config = dict(
    d_shared_expert=128,
    balance_bias=True,
    init_std_router=0.00912,
    vocab_size=17790,
    norm='rmsnorm',
    tie_embeddings=False,
    beta1=0.93,
    seq_len=1024,
    dataset='wikipedia_en',
)
Below are experts of layer 5 (counted from 0) of a mixture-of-experts language model. Rows are named router (the router's row for the expert) and show model dimensions 128-191. Each number is 128 + 24 x the weight over its row's rms, rounded and kept within 0 to 255. Numbers have three digits each.
After each expert's rows: a language model's description of what the expert responds to. This comes from a sample of Wikipedia text that the model never trained on.

# expert 1
router:111139154145123093122113138111117127120146162162142135111103127173125084144160148173132116114109123126116149120138070099145168131157173139142142127138081124139138099182142137112120116111142123
Description: Field names at the start of infobox or taxobox lines, after a dash or bullet, such as Born, Preceded, Coordinates, Genus.

# expert 9
router:134159163126107083140129119108150117142149129120145168111102119157108121156129134123147121104135147150133140129138076138143157167146141116110142151163105162104103140169136119111131131126110113
Description: The pipe opening a new table row after a line break, in election and sports results, plus list-initial dashes or equals signs.

# expert 40
router:133153144151136091119089107137134098112122121144126179112117135117135077140116134178125112134111104101166115117163129155129170174154116166126132139124126122096128137131114081108106148101152135
Description: Syllable pieces continuing names or technical words after a starting consonant, often South Asian, African or Slavic, e.g. Yash-raj, Aboub-ac-ar, Dam-ian.

# expert 53
router:110138182160143104117104166147160118142141128088164135123112153163148099132137138117098138127119143177134135108155093090131164144105138141129130167146091140113111138122132085089127092104163108
Description: Word-start pieces and prefixes like re, ex, cre, pre, de that precede suffixes such as -ed, -ing or -ation, e.g. exhib-iting, c-re-ate, de-viations.

# expert 49
router:114154158165116098158078157115146093139113164116130113118103150126124102159145136145085130102116139148117152119128107137127148147143110162106148133135110127118131139150155115122092163141168110
Description: Common nouns right after a or an, often before of, such as a number of, a degree, a room, a dome, a piece.

# expert 38
router:071154125137130097109111151066164116157156156148188167148145129131170080113156124118134117100125123160113167114170120136161136165141101136128133135152102122101134124139107109142145127126170129
Description: Determiners, mostly the, right after prepositions like in, of, at, on, as in "in the", "of the", "at the entire".

# expert 54
router:140145151212138108136103129101171069135141161123124164129149123174125070169114110147152135142126116137108157103124148153142154121124118112122141112138128143124120121151123066108147125150159134
Description: Colons after infobox field names like Family:, Publisher:, plus =, headings, and list-introducing words including, titled, named.

# expert 8
router:117166164170107112138120135118127096140125130124153149097126126114173113167166124170120097099126134112137161120142134098123137101150088152118126131104119138155101164120121110111151102124163140
Description: First pieces of split lowercase words after a space, such as b(unkers), dec(isive), prop(ulsion), in general or technical prose.

# expert 29
router:074162152159116059159119143097136066131160134117139157126110105115150095124124136115112104106129108132132123116162089101147144130131133165121133146128095124101111140147118114105122110127137075
Description: Single capital letters or capital clusters that begin a name or acronym, often after an opening parenthesis, bar or quote, e.g. (RIAA), Ch-arters, (SDP).

# expert 34
router:113129151183094110163116155148106127113118140120189136161096133143139115126164117123132136135144149113130139112134082145132163146178129119136106155135131126103094138118113115122118134088149119
Description: Word pieces inside words following prefixes or partial stems, often a lone c or g, as in or-c-as, on-c-ology, re-ap-portionment.

# expert 52
router:097123112133138121158112141104162119170125128109174114129093137152109112093145126132127090092121143161120154115140109157141170161092089157153170118075117123137086162173141136099139133150176100
Description: Short endings after a capital initial or stem, mostly y as in Becky, worthy, Smolyar, plus possessive 's and his.

# expert 41
router:083187167170144121149062132112192070146121114097124125113138113127137097137135140118143113125107135150129119127081131134169133123157088118142132161162133143125154135162134093100155144130136117
Description: Dashes, commas, colons, slashes and ordinal endings that follow digits in scores, times and tables, e.g. 11–1, 1:24.40, 85,000, plus th, st, rd.

# expert 21
router:112159155154105105139067125128154127158116146132132138151148133142129094116144183128090126111092137134146162137142100128140160129144119148159150141127120138128121108146132082134143122132178129
Description: Later and final digits inside long numbers such as coordinates, ISBNs, addresses, attendances and measurements, as in 43°8′23″N and 38,815.

# expert 10
router:128162103145116091155104113129156102156117108152164177134114130108133114162139122150122107109140132145108135144109082137134155152182138145133110135152114159127114168170109104138136129123149088
Description: Pipe separators between cells in wiki tables, mostly after a number or closing parenthesis, plus semicolons and percent signs in lists.

# expert 32
router:121141139184091087118133126129156111119139118145164153096128137164167114142151118163110132133124123106153176100120115104134160135142118127153151139097100150105135141156110124114145148102161107
Description: Pipe separators between cells in Wikipedia tables of sports results, charts and records, plus opening parentheses, asterisks and dashes.

# expert 14
router:101170130182142106143090124128159115153105110145148144119112107133129097149135161159143110114130144128136135149135112119145191121141148148123116132109132148125090127173099135104116147068152107
Description: Nationality, country and language words and adjective endings, such as American, British, United States, U.S., Hindi, Tamil, -ian, -ical.

# expert 3
router:119165120148104113144095148116139141126106125134135132097121106138120101121158140176129135113099131146129151096146074119177174117156122107161159124130091126127112120133127129099120151105170106
Description: Surnames and final pieces of personal names after a first name, in lists, tables and credits, such as Smith, Miller, Fried-man.

# expert 24
router:109126126150145094151076111133136088129110150139127133108144135141129112169181122117079096105130140128145143124115121143130163158120094148102140140137083142147090124145152131121108157136152109
Description: Short middle pieces of proper names and rare words right after a capital letter, such as de-an, B-ond, F-antine, L-ich-ter.

# expert 4
router:088160142169141106132095135123137076122121110110125165114096131143129070156145140140145144105120091147151159117166104144119173132111090172146138127097111115118130151166116114120126143128158111
Description: First word or piece of a capitalized proper name or title after a comma, pipe or quote, such as Gateway, GameSpot, Windows, Real.

# expert 45
router:104141158179129102128098139121156113122122132119149128110143150116126105147150141153126143123167105136166144093103123155160153135144169124130138127112117141132130112155100121089173143127128097
Description: Pipes, colons and dashes after dates or numbers in tables, plus role words and quote-attribution dashes, such as ----, TBA, Actress, —.

# expert 13
router:128113154208125061146093151113144094113129147105148124133106075115136112124143157172122113097140145120167151081127096128178144120149121127128123112111093167139133129155163111064146145116123121
Description: A bare space token just before a digit, mostly inside wiki tables and sports or results lists, such as | 10 or Ligue 2.

# expert 37
router:106138136139119117134086166112143116126146132158183118124117108135108098136176150150108131140123124130126143099111097142138161153128163132150114152119129120115148135158139129097118092113147104
Description: Unit and symbol tokens after numbers, such as %, km, kg, °N, ′; also Baronet after ordinals like 2nd Baronet.

# expert 22
router:084147122207109072123091136133139111127145155119133158124135129115156100135146145151131131114112124149110140117140080154169220130134135107117147161122109134133135134148133115096120154107137100
Description: Third digit of four-digit years after 19 or 18, in dates of birth, office terms and founding, e.g. 19'4'8.

# expert 51
router:083145152166094096136129170121124100141106139135138174144103117113150131145135126129100104114129122138150142103153096107123159133142096126130144142088148138103137134155133121116156117119146111
Description: The first piece of a rare capitalized name split into pieces, often after the or of, such as Kur, Lig-uria, Carl-ow, Sind-his.

# expert 44
router:095143143146147093113088149112169119143136141109173165123120092130156125103168147139116125107143149135139138112139114108144190177130091132121137145135111148098121124107130137129120119101166158
Description: Single digits continuing a number, in years, scores, ranges and codes, such as 2(0)16, 4(0)9–451, March 1(8); also number words.

# expert 35
router:061119160132130080145101133134142128137169139149126143147143110160120106142149141131099136116140139161138151070117103143119144153144099141107112140138102167104095144116123091115127131130145114
Description: Function words after verbs that link to a role or circumstance, such as as, with, due to, into, under, when, e.g. remained as editor.

# expert 25
router:118147137159139076116088124146142122117142121116163126144133123151136119148176153131138127102123141141140118107188085132178190166186150138152155156120073138126112143146110113104113153115176102
Description: Single digits inside numbers, scores, dates and table statistics, such as 5–0, 4841, 9 February; also some verbs like maintain, consider.

# expert 18
router:087125122124137071162089107089180122091109125146164166110100090139106103125146148159130098136173158141127183125148118138145178118127107166170120170115129175104144094150125108135139125126156133
Description: Final pieces completing common English words after a consonant start, like -ing, -ant, -ace, -ect, -ock: brewing, furnace, restaurant.

# expert 63
router:121163141134098090163083139118172078117157082142151145139087109152086118110131180128084100155163146133129126125123090167170143144139121103141168127128127128151118147136129114110164107143140117
Description: The infinitive marker to, modals and negation, and adverbs like also, well, again and only, as in proud to live, would not, as well.

# expert 46
router:072155140117121105145114119091158084113138175142163152116135155173152124106109176097101114117127153140120165093177112104134152120151097130120123131132086134136131130176130123086093160105158051
Description: Sentence-final periods followed by blank lines and the == heading markers that start or end wiki section titles.

# expert 55
router:113131129198122153147092119140161105159151105128172192122124139141150136112127164126087137125141159136132141125157121159169153130129108134123131121126092145135111139166138086118126143123119095
Description: Semicolons separating list items, scores or infobox values, plus clause-joining words such as and, but, until, before, However.

# expert 62
router:135135159168120068138080148141140111135142123141134128121116128133148087131161134159108096101160159113109147093130074132148165137141146110101157116111122154098099114166108099106132123118148093
Description: The, its, their or his starting a noun phrase as a clause subject or object, after a period, comma or verb, such as "decided the".

# expert 56
router:086172124179121080160103134132131111100134156123153154118113083151139127165178123136124126116106131136125141109157117152122155134175100136132148116094107128160127140153136133121133116078142121
Description: Function words and possessives within proper titles and organisation names, such as of the, 's, Your, in The Lord of the Rings.

# expert 50
router:093151161136092107117119132152131107168119151157156145119141119167156121137175126129122139131107125147155128109148076132160151137142119088149146128098106151106153131146141102108126126113163106
Description: Pieces of non-English names and particles like de, von, van, and letters with diacritics, such as Mitteldeuts(ch)land, Paços de Ferreira.

# expert 30
router:096137162147103065168102126116162144133126107114153116138096092130134111143128149128114092131103145115100134111142089142173186173139130165145156125118104119131123140147100085101113108092147128
Description: Degree and quantity words after be-verbs, such as more, most, very, much, so, able, capable, plus War in World War.

# expert 28
router:103129123124119084148071113093172123162156158108155133132141104124149113137145121124119085106115148098118160127136091139137187133133114118151128140121092165095077136163106118132172103109123108
Description: Ordinal and sequence adjectives after the or a possessive, such as first, second, former, final, debut, plus final digits of years.

# expert 16
router:105125140163114124114058168127114122119157142106165140136140137132139123142130152140145102124141131121101148115154090122145160131127153124128140118150098128151131110152124119113086153133132085
Description: Finite verbs and auxiliaries following a subject, especially was, is, were, been, and passive participles like elected, found, led.

# expert 27
router:109151127162116095123101139103160109108119148119125135092124152140159077124154144123122138098154121131134159100138069141151188142161141131142170141130092132113128114144112134129140113112144104
Description: The first token of a table cell after a row-opening pipe, such as position codes MF, DF, FW, Win, KO, Majority, rank numbers and years.

# expert 61
router:088116150155135119142081159113146088148120139126135151120117124129150132138149164138122105115145154141127144084154118140157152124134133141117168130119135146129134155155123109136101140114131121
Description: Head nouns right after the or this, naming works or groups, such as the film, the album, the band, the company, the game.

# expert 17
router:115149121166103099139110144122123098122134153131144119137144113159131103150131169167126143115103152143139152068119106160152136165140134112131151141154119131121089161132083125102131112132143110
Description: Tokens early in an article or a section lead, right after the = Title = heading: nationality words, born, is, opening parentheses, e.g. American, (/, series.

# expert 58
router:124168142178102092161099161117127080153103118130133144094129130170154092119148142117127119110152167134147160103115082123157171133136135128103136116127157129134085199160123130092126109121139130
Description: Byte pieces of Chinese, Japanese, Cyrillic, Arabic, Hebrew or rare scripts, mostly in names and titles inside tables.

# expert 15
router:107119160179140111141048154116163095114130134137155129138113121181165109128133100156136136162141115111146170123099108095142155134143131118107136117156097140094120128139140126091124141091160130
Description: First or early digits of years, scores, percentages and ISBNs, often right after a dash or space, as in 1916–17, 1858.

# expert 12
router:127174151172119051150102109125148093107130154117150133113130100162127141140169132153080157091134121152102142121138091132135159121141143154130152143132106135134067136138122148112096163106167140
Description: Abstract nouns and suffixes like -ation, -ism, -ity, -ology, often after his/'s or in headings: education, career, history, interest.

# expert 26
router:094159131169151118135123140107118099071149140139147150132108159136155107144186145179077109126109139155113115112113085104171153158137131153128142118085133113143129113140112097087140110123177100
Description: Final pieces of split words, mostly plural or suffix endings such as -s, -es, -ers, -ons, in names and common nouns.

# expert 31
router:092123119126094101141109145135161099105126128143150152160122131149174093150196120144111123121135136150092155125145108153117177139144113120137107161145081107153157161152123142106120102133137109
Description: The word right after in or In, such as in addition, in contrast, in conjunction, in order, in competition, and place names.

# expert 33
router:118165136189120089128095173115124113136105126145141150113104132129113099115152154146087157101125104130121159091189121145119175118150130125158136147158108148100095143156122133109106142127161108
Description: Object pronouns, kin words and first names in narrative or biography prose, often after a preposition or verb, such as him, father, David.

# expert 0
router:113131175128141097147083138142108104140116117139146159095099138112163093142163115111118129103087093158109130129126108142124141140166150131159129144091148133118093136136142079102122147124151124
Description: Short entries inside wiki tables and semicolon lists, such as Yes/No, Won, Nominated, Apps, dashes, genre words like rock.

# expert 11
router:130129131125151083112125198126127120125126166113136125116121105142146086149165165153096119129111148125115126106159116120125128120130138126126142119092140183132108143158133120125126128111170091
Description: Prepositions like of, for, among, between and about that follow a noun and introduce its complement, as in Ruler of, number of, among other things.

# expert 19
router:118171132154155136151100158108161074134153116107158134118124115160124106131159140156122098112123115155131153079128120167167143136175105108132142136139111120116120128167115098104114135134162116
Description: Commas right after proper nouns, places or titles, such as Shongaloo, Louisiana or after a person's name before an apposition.

# expert 42
router:103128141142123108166109148097141084121130164088130177147130107126155090121182128129113116095127141143141135095158091136148173132107113120097160132123092126110138143162110122097128112130131152
Description: First digit of years and day numbers after a space or bracket, mostly 2 as in 2016, 2024, November 24.

# expert 36
router:105144118163135105152106121133166115103152126132165146110132103155147066141152164166124141099123135132109168112134100142134160137130154110143141158163105135112081128147116110106088114124137102
Description: Last digit of four-digit years in infoboxes, dates and lifespans, such as 189-8, 200-6, plus month names, century, ago, BC.

# expert 23
router:143148184159125098147083175106172070141126130157146152115098146142115093153137146131122105100139141110093120054184108123134205120136121162139137114110097133112113151171132102118126144143139114
Description: Single digits and spaces inside numbers in census, statistics and score text, plus spelled-out numerals like seven, twelve, hundred, e.g. population of 94, 6.8%.

# expert 57
router:120140158172144108198104101100136123118117155170132175124113115115143119147136154125130139100097136126135125103158137115151172138153131138128170133151099118114137121124100106115105120134113115
Description: Prepositions opening place or time phrases after a verb or at sentence start, such as in 1996, at the, during the war.

# expert 2
router:089152131150124106138108111123143111120127155126137137148090130139162118130172150134119090130136134159101138103141108173140153150129128137119157146107126128125124130132095092116123155083150107
Description: Common nouns right after the or its, often followed by of, such as beginning, result, family, office, state.

# expert 6
router:106131119151113096097098128133149138118139150110153139157143109127139090135118144140146131132127146142172156118148111133178175134117133134148137128122098158148162141115111121123112120099138109
Description: Main verbs and verb endings after subjects, to, or also, such as find, provides, takes, manage, recalled, stabilised.

# expert 5
router:088171104160139084098122160121129098131147136103140155130108126147165109138145166178136120115147136143117127128142085140157166135109113111096164152125076147130122126144101135090125129129117138
Description: Space tokens placed right before a year or day number, mostly after month names in dates, such as October 13, 2010, or from 1867.

# expert 39
router:117161120182125119175095128122154114110132130122134114158154118160134096158153133138121134131132151130158142077143088188157137123135124100137130139121080138142138122125134105093148143113145124
Description: Dashes, commas, pipes, vs and featuring joining two parts of a list entry or table cell, as in Gold medal – first place.

# expert 43
router:092158139171082109151110145109143096142142146123151147133105109154147072107147130157126121099130151104134172074147091148141179128141128139119156122104072150120092145139112116121116139104141102
Description: The digit 1 opening a year or number, such as 1986, 1874, (180 m), mostly in dates, tables and biographies.

# expert 60
router:149143111134124082158104150085098141129156125148178177127133142178133088107157128115137129101129113151138133108159072125156198112153155144125143136152118146108110102153097142105158154128162089
Description: Vowel-heavy ending pieces of foreign names and places, such as -ona, -era, -us, -a, -ika: Hadera, Mendonsa, Guanyu.

# expert 7
router:102171150155138068145094164117151132113118149137180132105101114132115074130150147157129112087148151130135145133185115108129183135160098124174102140119098155131088125166118111134157115103161118
Description: Quantifying words and determiners before a noun, often after of or with, such as such, several, many, various, two, their.

# expert 47
router:106142130167093084134050145113094107119110135140133150120134129121130095156143146150103102098125130138136147127124130131161146167143149111144118136129131133138117136162093106120179132132135113
Description: Short letter pieces in the middle of words, often u-vowel chunks such as un, up, ub, ut, as in p-un-ches, orthog-on-al, st-up-efy.

# expert 48
router:107164147163101125121098094121150120137141149141159170138119128143143118110132140136090121126125145147153100073138112130140151115136155171105134133114124184087125131144140128133112106098156132
Description: Relative pronouns, conjunctions and subject pronouns opening clauses, such as that, which, who, where, It, This, they.

# expert 20
router:079166160180124113141105142131156113139092125109156165121130151124119114157147144150119127115182134161123125098152092174129147128167125115152158142123106124104125129133128110091137135101136119
Description: Month names in dates, after on, from or a day number, such as May 13, June 1944; also units and table cells.